python train.py --d_expert=224 --router_score="softmax" --routed_scale=1.0 --router_z_loss=0.001 --num_attention_heads=3 --init_std_qkv=0.0559 --init_std_down=0.00548 --learning_rate=0.00109 --beta2=0.95 --lr_head=0.0124 --decay_shape="sqrt"
Below are experts of layer 4 (counted from 0) of a mixture-of-experts language model. Rows are named router (the router's row for the expert), up (a neuron's input weights, with its number) and show model dimensions 96-191. Each number is 128 + 32 x the weight over its row's rms, rounded and kept within 0 to 255.
Before each expert's rows: a language model's description of what the expert responds to. This comes from a sample of Wikipedia text that the model never trained on.

# expert 5
What it handles: Agent and relation prepositions
router [ 70  66 145 168 146 134 192 177 121 169 140  65 100 187 140 136 105 189 134 154 129  95 189 162  92 116  72  70  90 123 148  69 142  62 105  96  81 143 104 102  50 113 175 161 103 104 155 170  75 131 161 132 150 117 111 192 150 135 178 104 167  92 129 153 122 212 157 125 105 159 152  96  83 129 138 133 138  95 135 105 125 154 123 154 140 129 141 177 160 148  98 107 128  90 153  73]
up0 [ 58 149 125  95 130 110 160 124  52 120 112 170 156 101 128 154 160 174 162 134 102 110 103 129  89  73 162 124 178 116  90 116 174 176 122 144 158 108 103 117  95 139 184 144 146 129 144 171 144  93 143 145 155 153 125 108 119 178 158 122 132  80  93 164 150 120 106 138 143 121 101 166 146 146 127 155  94  80 150 105 142  89  66  97 118 125 118  58 106 104 110 153  97  97 109 126]
up1 [136 101  65 111 143 134 165 198  92 111 180 168 168 155 114  97 144 148 154 108 137 111 144 121 135  55 137  93 139 156 176  34 134 123 148  83 120  95 121 143 165  87 224  90  93 165  87 206 101  82 146 131 146 141 118  94 130 114 120 129 133 110 112 100 102 166  87 150 148 147 159 162 125 102 118  67 110  93 114 142 116  88 125  69  99 145 137 159 154 146 158  94  79 176 118 102]
up2 [124  81 120 107 114 130 162 151 179 152 105  84 145 113 179 100 142 142  69 101 152 139 129 146 121 102 101 113 172 112 159 122 109 110 131 151 160 112  84 112 102 108 139 117 100 188 106  59 123 137 154 145 158 127 172 177 104  65 134 130 117  85 117 164 178 127 116 101 108 140  67 136 155 115 124  86 126 177 119 138  20  73  97 132 123 140 135 111 108 100  97 125  86 131 150 149]
up3 [ 88 175 164 131 165 105 115 214 170 136  99 132  68 106  92 119 153 101 157 146 199 112 122 130  95 137 119 116 135 132 117  94 108 114 125 107  89 171 114 148 177 104 183 110  99  92 182 142  95 178 117 101  78 107 106 118 148  91 166 146 184  86  96 146 137 166  63 191 130 161  82 121 125 143 108 136  82 102 148  94 124 153 145 159 144 103 126 128 144 108  86 138 152 127 150  53]

# expert 4
What it handles: Determiners and quantifiers
router [ 95 137 156 144 121  70 162 206 177 134 119 113 149 129 194  96 145 134 137 144 182 133 165 146  77 110 115 127 166  63 159  85  90 128  96 142  73 104 121 135 106  55 138 166 136 173 138 178  78 149 114 100 180 139 129 135 143 114 158 117 145  73  67 145  69 206 116  97  79 132 146 147  80  91  88 137  84 133 119 103 112 124  60  74 166 172 193 127 139 152 134 184 174 149 135 146]
up0 [ 73  97 133 129 152 116 105  92 119 133 154 120 108 143 183 158 125 157 110 134 143 164  63 152 122 176 137 102 163  94 113  73 112  92  46 131 119 105 111 170  90  98  72 119  91 154 163 136 103 131 130 104 161 125  87 126 105 159  67 110 141  75  70  96 110 146  81  76 134  94 191 128  99 131 174 149 149 105 120 147 167 195 145  92 163 151 109 174 167 172 151  79 105 119 109 130]
up1 [143 120 159 187 150  73 158 218 184 103 155  59 118 144 126  79 125  96 176 161 169 162 167 152 143 107 139  79 204  23 108 112 136 158 151 133 109 151 131 173 120  90 103 141 127 105 140  95 104 103 108 166 125 112 142 133 164 166 156 107 117 116 128 172  67 245 114 114 103 181 145  94 142  94  90 180 160 121 168 116 136 133 104 111 171 173 145 161  97 103  57  75  96 145 108 121]
up2 [124 105 191 135 106 163 182 116 126 115 143  90 117 114  68  86 111 115  61 187 145 113  95 154 103 131 120 100 120 126 159 130 116  98  73  79 104 186  84 125 128 172 162 123 109 180 156 123 146 145 106 142 115 179 133 139 123  82 120 173 144 133  78 106  97 134 117 118 165 167 113 126 119 163 125  62 171 122 142 136 158 147 104 140 214 139 141  64 160 132 152 122 160 113 121  84]
up3 [127 126 102 116 101 100 126  74 123 147 114  44 135 100 134 162 101 154 129 165 119 149 196 141 108  67 107 121 130  95 133 144  95  95 102  88 127 164 132  51  69 215 115 125 118  74 153 153 123 145 143 124 138  68 142 109 119 187 118 181 176 146 118 178 143 137  52 136 119 126 198 115 114 104 158 136 164  79 159 117 114 165 147 123 152 125 145 128 149 120 141 125 169 172 147 173]

# expert 21
What it handles: Word-final suffix pieces
router [126 112 140 182  86  95 128 166  85 142 161  71 147 144 120 162 156 160 169 129 129  93 150 186 101 135 120 101  64 136 165 138 153 122  90  71 129 136  76 128  76  90 119 151  92 100 158 117  78 101 108  96 122 142  87 143 167 114 166 118 160  72  93 174  84  99 124 132 120 117  98 108 112 147  68 109 153 113 117 104  78 163 133 109 151 189 164 182 164 122 135 129 148 174 164 122]
up0 [118  94 155 187 119 112 113 211 175 153  69 136 136 131 166 113 128 129 129 119 177  91 186  99  96 107 123 130 135  68 141 147 149 137 135 143  85 146  88 106 201 131 130 149 122 125 112 190 206 143 140  98 176  39 148 163 148 137  84 171 192 108  81 114 136 127 107 121 113 134  94  95 131 157 134 122  88  91 168 108 105 118 132 136  94 122 201 121 211 160 125 131 121 168 152 151]
up1 [125 101 154 124 149 202 151 107 159 123  99 120 184 152  67 115 136 221 118 138 149 122 112 147 135 107 178  85  82 182 131 100 122 142 115  71 116 181 106 120 132  94 127  93 114 149 128 135 123  85 111 119 152 134 158 121 205 184  34  73 153 156 107 183  92 147 122  95 116 113 176 112 145 133 130 111  99 139 122  82  91 132 102  52 129 119 147  92 130  79 119 101 114 189 131  85]
up2 [ 96 176 120 140 136  89 108  92 123 108 179 116 215 179 140 120  98 141 108 210 122 120 154 128 121  79  85 113 143 120 122 107 185 115 163 137 123  98  64  50 104  84 195 126 146 142 163 105 185 124 126 148 171 141 130 162 138 106 124 124 125  90 141 137  45 158  58  80  80 160 155 158 116  94 105 144 112  84 124  97 129 187  71 129 149 104 131 179 131 119  99 184 127 146 207  93]
up3 [102 178  47 141 116 126 130 154 110 103 127 129 120 159 120 133 115 147 102 133 163 127 158 161 120 116 100 145 123 119 110 152 144 154  66 100 117 189 130 122  91  97 166 152 107 123 125 157 105  95 118 132 157 133 211 117 156 113 137  96 103 127 145 148 113 122 161 116 163 110 133 171 143 135  78 170 160 118 135 150 153 135 111 156 143 225 126 103 148 154 162 152 185 106 112  85]